{"n_experts": 256, "experts_per_token": 8, "d_shared_expert": 0, "router_score": "sigmoid", "lr_router": 0.00089, "lr": 0.00361, "batch_tokens": 65536, "steps": 3943}
Below are experts of layer 2 (counted from 0) of a mixture-of-experts language model. Rows are named router (the router's row for the expert), up (a neuron's input weights, with its number), down (a neuron's output weights, with its number) and show model dimensions 0-127. Each number is 500 + 50 x the weight over its row's rms, rounded and kept within 0 to 999. Numbers have three digits each.
After each expert's rows: a language model's description of what the expert responds to; "comes before" lists some tokens at least twice as common just after its tokens as in all text. This comes from a sample of Wikipedia text that the model never trained on. Tokens count by the router's weight.

# expert 54
router:394556455469536451460507494428541474505548454559532549414453540517425605462551503502538516452546552489503497493465465551487526566462535586460503447432447536412503525373536541465485529429594570523458547433587492450513457522538504525532454569479529461327524486535453493487434535551535477538514476490407460585543523433537564446461430453474496583525575530523496465459561531542459459539448
up0:483411507567504573514550553453483387432546503469629514535423556608517390509512502445455500527509534439531565495488555620488498555510452514465505417396546505561527521535517471462532558548485509457543458531541557422549505463609417456524477538492555530397492499457451555546476504512467561475568518373455515495541514483500473594431445509504417504550468535479474491518484466402516526446474
down0:502463484454612479460482448467442567550503496584515536532539484421553498443456554552361498441424476541424480464541528531554462517446510536420455516530454512566456497439483481476524445528514509412508473544499440468508481440451454436511460460541454509598555523471528528536510518530458343572445506598384500494468425607574556476448483539534520454519528475435518621524526472583517518512483
Pipe separators between table cells and list dashes, plus serve/served/serving in office-holding text and wid- words.
comes before: " ", " L", " S", " D", " T", " N"

# expert 42
router:422454510505465457516486558502497535500436533535533442548417522429454542562511474498482446540501526491431532508442548480439388501495521497509458530376391463397428521421525535514515551429545573436478484458518524447571493493524572540548541519515508418428450517580534456526458521466510445594560506522455398505502567439433445477584419542419463522589583502531481493554604547483467428538500
up5:490538423491547521494533485521458490462470502519563468524503475519488513620552541601481476476541449536533476488508491538479468536619507537514461550503400490361551515494456547533424575502556528477435432502467594483494509537509497436449560496434575517538437477482486482543569557502510563614588550573489475495379516596510603513576507511514489508569558465510528497528623552515510525547372
down5:445524513480490489551556531426502437531515524455466501560493469574602418452467502455463542508462515591453543476616481465560618533531546501533563530373545505486360556532502556419508510575469453431422555461479581473493532508472491569493477551475444483531503513516523517483535430527471489437409422481444514582561524443574537510520398508552571526394509500424569518459490455465493469456485
Forms of be and auxiliary verbs after a subject: was, is, were, been, being, has, would, can.
comes before: " a", " not", " the", " been", " be", " an"

# expert 18
router:461477512433480459530474534446477488464480566548514449362543476498412537462533452545511451486470620454503513442554546530555457512554506538482423466459407557495467569422515528525519450409557582541438416416498505474490436550588492477582510480423610486411509508517474512532471554521551464570505506553470448559493561424520514462511385514508523527568568474603470499455595512554516502546439
up0:559442572491511546525476514468630430502587546491537446562541495490481481463486465513490498428526508433495580532500415517548355485521526519532440482507440448495590524468522512513530526477590500551427487506426535424514462589562507541538451554634507492509513511555521485548570461452510510513523494567507512405343527425541561440464439546506522547498500493465509467514564432562382447536455
down0:424507540536507450541502488508477539502426512537503513459472450516601531461538490563541506459533427498485474503487408495477496468505567342478452518484516557555523324494497551437468489437429511497511439509570476542518492535457456382516580448433429490472511608437532465471482494516519472463466485499573428530532451516444546486536610471547478545590511432551540537470519561455639505420476
Final pieces of personal surnames and place names in lists and tables, like -ton, -son, -man, -ley, Brown, Allen.
comes before: ",", " (", "\n", "a", " and", "'s"

# expert 15
router:449508425443409494587509471501464572520478423519543543452471539431497526517525513437538536452560595507445542480472526478444533521480537522468394529496331479413479508476444462528473401433542597448509477480571448497525489539541551522470525537552545476452472482536437475498548510502583559549502566542450439511519545437460503471516377422484441545599573559447501441451569526596530496460484
up0:485473403487566494536540576558449382462476459428527520530462471453593422529462576490534508464556441460494491478485492509470424473515556504562564525548460453470489492493521559500529412503489474601549448545378526510570548540528500479473584525405549481430507436504511474500458475559609477511477578477378478506529512515527610481538451432500455573552482368515446436523521497456410538457492
down0:495604544517440444460592461413504566448506529576522569562556471475541524494618448574497414456551472530521551510505563415496503505405379479464536493627455454531612428486455485588512571528576521503514539385514496499470445525515492484492450509482512533534541548465502512549445469498407517475617455439539513474435545471464500535477524593464544519468419531534487503542540499522541462563520
Prepositions after a noun or verb, especially to, of, in, from, into, as in "set to be", "a number of".
comes before: " the", " be", " a", " his", " their", " an"

# expert 61
router:419460503508506507545540432446536559459484501548603492526390470507447559576500501483472498447555535445427531491507541503514478538396458498448420485446456495424565579461510532533539467438547555485530451454471469434489523572500558488464523482515555381392472570564477561572507546442562522644576450485531450567410521499450516454445468543403466472602556566478518468488478490549529528529510
up0:490567540526452585512596592523483451538529543533439410490446547526608517416384456479598456514569489530455457507470489545466506478506472511498572453506498517535464488470510514539395440467484536483474591410466443441468518638508552566507515599483483634490481549455549503482464537500502509493571548500570482423588558500522567479473536512460584521435518514559464511481500436454427436444474
down0:544580568531455484496491437555557535552520524495426545504515531561487504503471484545428565487493452558493418577464455563476537540433554540424459580444487515436458468523515583487551487520473398540512483474493449608520354500524518507592551493489536458483433539576469547497560460510588509518428425452451467484554595413530477545508579450410413429462571484497532491461449589501490494570473
Common nouns for infrastructure, institutions and resources after the or a, such as water, road, government, land, service, law.
comes before: ",", " and", " of", "s", " in", "."

# expert 47
router:431495458517572440509537429409540447479457477622531391492495592478449617476516484498511457512506584459540475511513507482525518544512590518546353445503432543458481564463544518565462445465606520511465489426547467493504476549582441570494479427554573501453494556571489538498519548498540482594439519533480451557441472510469464479500417542500491516509582531450508432520574524621569534532495
up0:440437503519383446552542472509432555555507528509480469468519440448555557482518497576450493403532496397533554568453532483505450534516569500514465422482457472450592508520539481405504452425510439478481449486463554587445552482452504438558608516497394460449526448481462524554521605476481529496432545471554490545519499576509374520532427549422520501464517475464446460535589538402467495535581
down0:594511517456587507523437525663502466470571505561538551448430520492475468513610437541466494523449539565447551386553503451431400533519470516501554477578447522438456488440473537494492554525415540498489546459502441450494538532470468454524431539521543504502443497445492483508472395540474486484476389546442471473475514423552513438531447551584477486452481465637506490612461519471492527424488
Geographic and civic nouns and noun suffixes in place and statistics articles, such as city, population, district, catchment, percent signs.
comes before: " of", ":", ",", ".", " in", " and"

# expert 50
router:381538457506445498517459510433499507544449494538503432495466474501544545470571501556579428505532620431545495426515552513525531569430526425505439481444413545436559475446596497571490452403627565475481466405478510561471504526540431507517475448497545498493511555546506465465460587504572498590494491511456425535478463445363508504521415504528478505560563519498586542508525495522520440563421
up0:408527630472557419398502533480517435515464482587519492504470462550497498510400606461555486441432493449529520440444462529438522498518480458519416435501498590494429480579440541575470529461471561512506570430504483506498457534511568508492483465426525480551505498472561556520526572611506500519491507469521425516543569504422484548565440518508508547485475518430591541422513524449621562580598
down0:513436513499492540613486432447577491486403452492458502503541581444511531524530407508392488523568475551504460519536506512529498513476548554506538539513524500467469478474493426445462389491500503434538418534453537517510504570475499401481531529526503497517491455538445439458480393397389550557520459548494545369496552484504489424459480505529405406517556460565460517505595505543386495508382
Word-final syllables ending in a (ka, na, ta, da, ma, ra) in foreign place and person names: Furka, Wagna, Punta, Zelda.
comes before: ",", "\n", " (", "'s", "\n\n", " de"

# expert 20
router:312463493472456509522493460385476537488503485552460470432526506455450528553497515450539446478496544410423466510583557503481496520522543486429416573495439508419454502412524590507464533441541572507464492410518477467616459525584437556488507380518461413443464492496467484529490472540576553537506457545450485557504534440486568462475419460522522541557536577447506397499452530480499473469480
up0:521448564449471463503444441503510432481547499520465495509460468462520552495448572415562440592546544502475342545459615541418446361567498553452461548396541456506460403503436516505438506418565461496398500456575479561490500560452407505509486494546453451535471489490563485515451502420493468480439446453523506525481534503545525449525401531503548543540469540530528453490407571520509507529528
down0:469521482548578493396490528447498586500518526516590425507516525522448514463487409589462521430546486546513580357462426446582534589489490460496442539555493499491511605506564503520468531552549528489536481579364447452500432458499591584574446560487494479520505543511578626473464452554489515445469535450480595455555562505424435533473537526445500519479516515518492491514584520472480500544484
Plural and adjective suffixes ending words (-ists, -ents, -ies, -ical, -ines) and listing words such as including, many, several, also.
comes before: ",", " in", " to", " and", " by", " of"

# expert 38
router:410490485542520520508483499496493500492488482437474590411483531422454587637524493458531483507529577417485517474477453488439465486488527555462372512473386471362444520452489510507567476474534595455472465453552493522514458532527526557484560497487515513409468476531426480466495499572545532597502532520423434555492422461530545514573473501489507487658565500588502447443522488495533413527429
up0:477411423521495549506520531453471424506428452492444565447453558492409544549518490460474535496382595448559508530479396440411581539451498532494469423470432490535452486509531403491522493543446579455556566474563461543466552559594521558362498522493454517501553534537416548470515428451471501472462428457582465577514549445517495455458492459400531578550487541508527480454442537501517539504475
down0:597461562434504523420528448505470483509584576491488538534491433471536486484453541595484552519539574560590501528585480461466438383616491485509530538485601577503506591590592537506406483560497482488505473466477505471578441378462542534584496478469499542482441527522492568511471517494522536497500550525495483472494482541507527479542518486688488447506447421431500563541479515537430492516532
The prepositions of, in, among, de after nouns like University, army, Statue, plus early/late/mid before dates and name-final -th.
comes before: " the", " century", " a", "th", " New", " Representatives"

# expert 2
router:443541483466484502517495451417503518441399506611490459484496553443493531526598468555537395529483491485498499474572523485483523471530468490522383419471472454429550481438617591538548444383558573568500483465512539508515441578626462547539503444509494426389452475556510537488407516496557532541477489502498433555494581459503526514510452466462471595582561566510470476471556559509509457461525
up5:440480409556474541497501461471493435555457502496528500571473538492514511496487562432600522474515479549569629448466541623538591427470515488504455555482505477471482527440535619471460465452643573535488473502525534515452576432427548464505523494412447478387455453591471477487521493526513524498422522409550529520520468441502490458577477535426453582485461539474489519425482531470495371495517
down5:589565531491506514605644526513549546568522511377443489481508471596494465542591508527514508464502459525530476491538416379579501415471509472444499515478539453452577423487479554557440524444470491477563566461577571503510460519509475498473456604560430410456524433513480524530566428488590501461459529510505528427595491502507429513498473494508522492467548483525469535551462473539447409568419
Nationality adjectives and endings like -ian, -ine, plus country, state and organisation name words: American, United, Bolivian, Pennsylvania.
comes before: ",", "\n", " States", "ian", "'s", " and"

# expert 37
router:431451418463533514557480460468468459516596515512528503517451436472466495399546476537564432519532573472509531526508485477439519518428523519497452480407438524437458514453515578462523439456596572491462481450468473467486499451626448510521508520569449493470437436621475467508510555559621557589507515535494413530462503553435473470450403484470456434628520529471449420541555504552540503588477
up0:513470484444528542481513536432496461544529515486458557432528476465455479574418528458594450505456552531451452485537508553525486502515495477487410608469456454458492445476465517414477424552498587537532481444541552432369506489543521603531537470452557471456535439518535527632513515498569453482584495558538550554502413486581469503541555525547449524480524458503452554579475612391515627480489
down0:500589564539492516548504564528509472464475488475477531568479533477534474501377613488515524545547479417451500518544515412505545451459505496414489581485510486494550524519526499548540478516414450514529472456501506529477494501520486441515447500422522526523510462532426533340586476529503574487603520601534568395397653513493591484480570469453503486458400503492511403446496481550531477532431
Commas and to after dates and numbers, as in April 3, 2021 and 1987 to 1991, plus the word piece prov.
comes before: " ", "00", " the", "–", " and", " be"

# expert 4
router:423494545497480517543483453427513464464466531571536445439432522425473560489554490441557443468556517491470535501489457440546500584429524534521401566504439438433539537491562490524560551355558642508515487395481492519421510535501474492476494430551547494536442578541531464473462505534531540614527494514447430547460492447508462468436433487538427447598562600508460427512482530541510561557466
up0:443423560455465406489565432426480608435519539573516533498497494493475450484506494478465574506502481551495499528538480430517434515375542457505467441509539468458528379448448423462470524529509517505415552401458495449471513419517507558570481562534437483488411493581469510648570524438486561584443496559496543437486589518486580586550487503497484500539486518424434454566475524503438499473504
down0:558596459503453502475484498593458472529481488467458444445462498533449453509449427547553459571461520463508518505500488525476517451574481587485513531395477511521447501473554496476534459538639486516542397445431546524475511426501391447536571484463509478402571423440495448457505450630529482440433438505523479550576505462537438496515449621511439520514520468606606498539542520432533480532455
Suffix piece age in words like page, wage, usage, percentage, plus head nouns in sports and infobox text such as team, club, name, information.
comes before: " |", "\n", " of", ":", " in", "'s"

# expert 59
router:436435473466508470505526470506550504522471506474556480409492464517519615520534469437563470544511529503503506471536461547497512542456489554501464488422404538426511558390613496432428547466555593452525538428588492464542453537512480492450482542505468488452472592633461507486429521538615564527539465558411392524578486518478545425405466497531449500593590539469489469528588502482494506480474
up0:489468507538413450502453471424516632443586467518541565504431523414534525518506474488481600511495569487533636486488482516543496499458448496496414593530462396548452483430502566489501411467617514481563500427577396516455491464464526557520478447485457499569529552561574504502554548498637544490396430477540521558542489512488537491531464445453535512471467473476501510534596461519522549482477
down0:517493491466437447426497500487549417521526497516499505507467437444520443533469544572525454487493507594491564503353525652520531534578504518447622503484574505430590493474442457554509560511476547507476528461508545531484526490419504526571466546498452559484409482532414435506536421500452489518500574508443486500457550541542568558504541515332440483552424419488483573480576541489496457474544
Pipe separators in tables, colons and semicolons in lists and titles, and adverbs like still, now, already.
comes before: " ", " A", " \"", " N", " B", " L"

# expert 22
router:318482467454524452528466495438536570481504497552507485505431530409466528597517521511482465473561530487457524522427541536445466527447444598437435552459395467461508571429578512574492478464559507444449534504484530492525490541505543565526549544519497439443526516622534462476488562469503503596479547539455376524539511447463404486470361486510501553558556504530514503611516556513500483486508
up0:386464470483530586543507457445533547527514486477426515480514540623564508526518545397431519545431653509522429535525458510466499467448498552505497510587435595507549536475507421535472486497527464562531467503402528557462459527444523471591478488523485508470542499485583593435431486409507531524562501598497442527433377506432587527475492474489493455448587486545571503437514522504553469519499
down0:443476513430499571460430570567431473463531513454506525411413604504444439439448453465449566534446457594547627525481450456510561507442477406571544444466502512519589470447482457519529413526452486528564474541555461545415578474537495570551488524456574517505497498546430505488475525507507538457409506573438553517595462420541542531495474452546497554523428486445439538479530438549470515416509
Forms of be and auxiliaries right after a subject pronoun or noun, such as was, is, were, are, can, been.
comes before: " a", " not", " also", " the", " be", " an"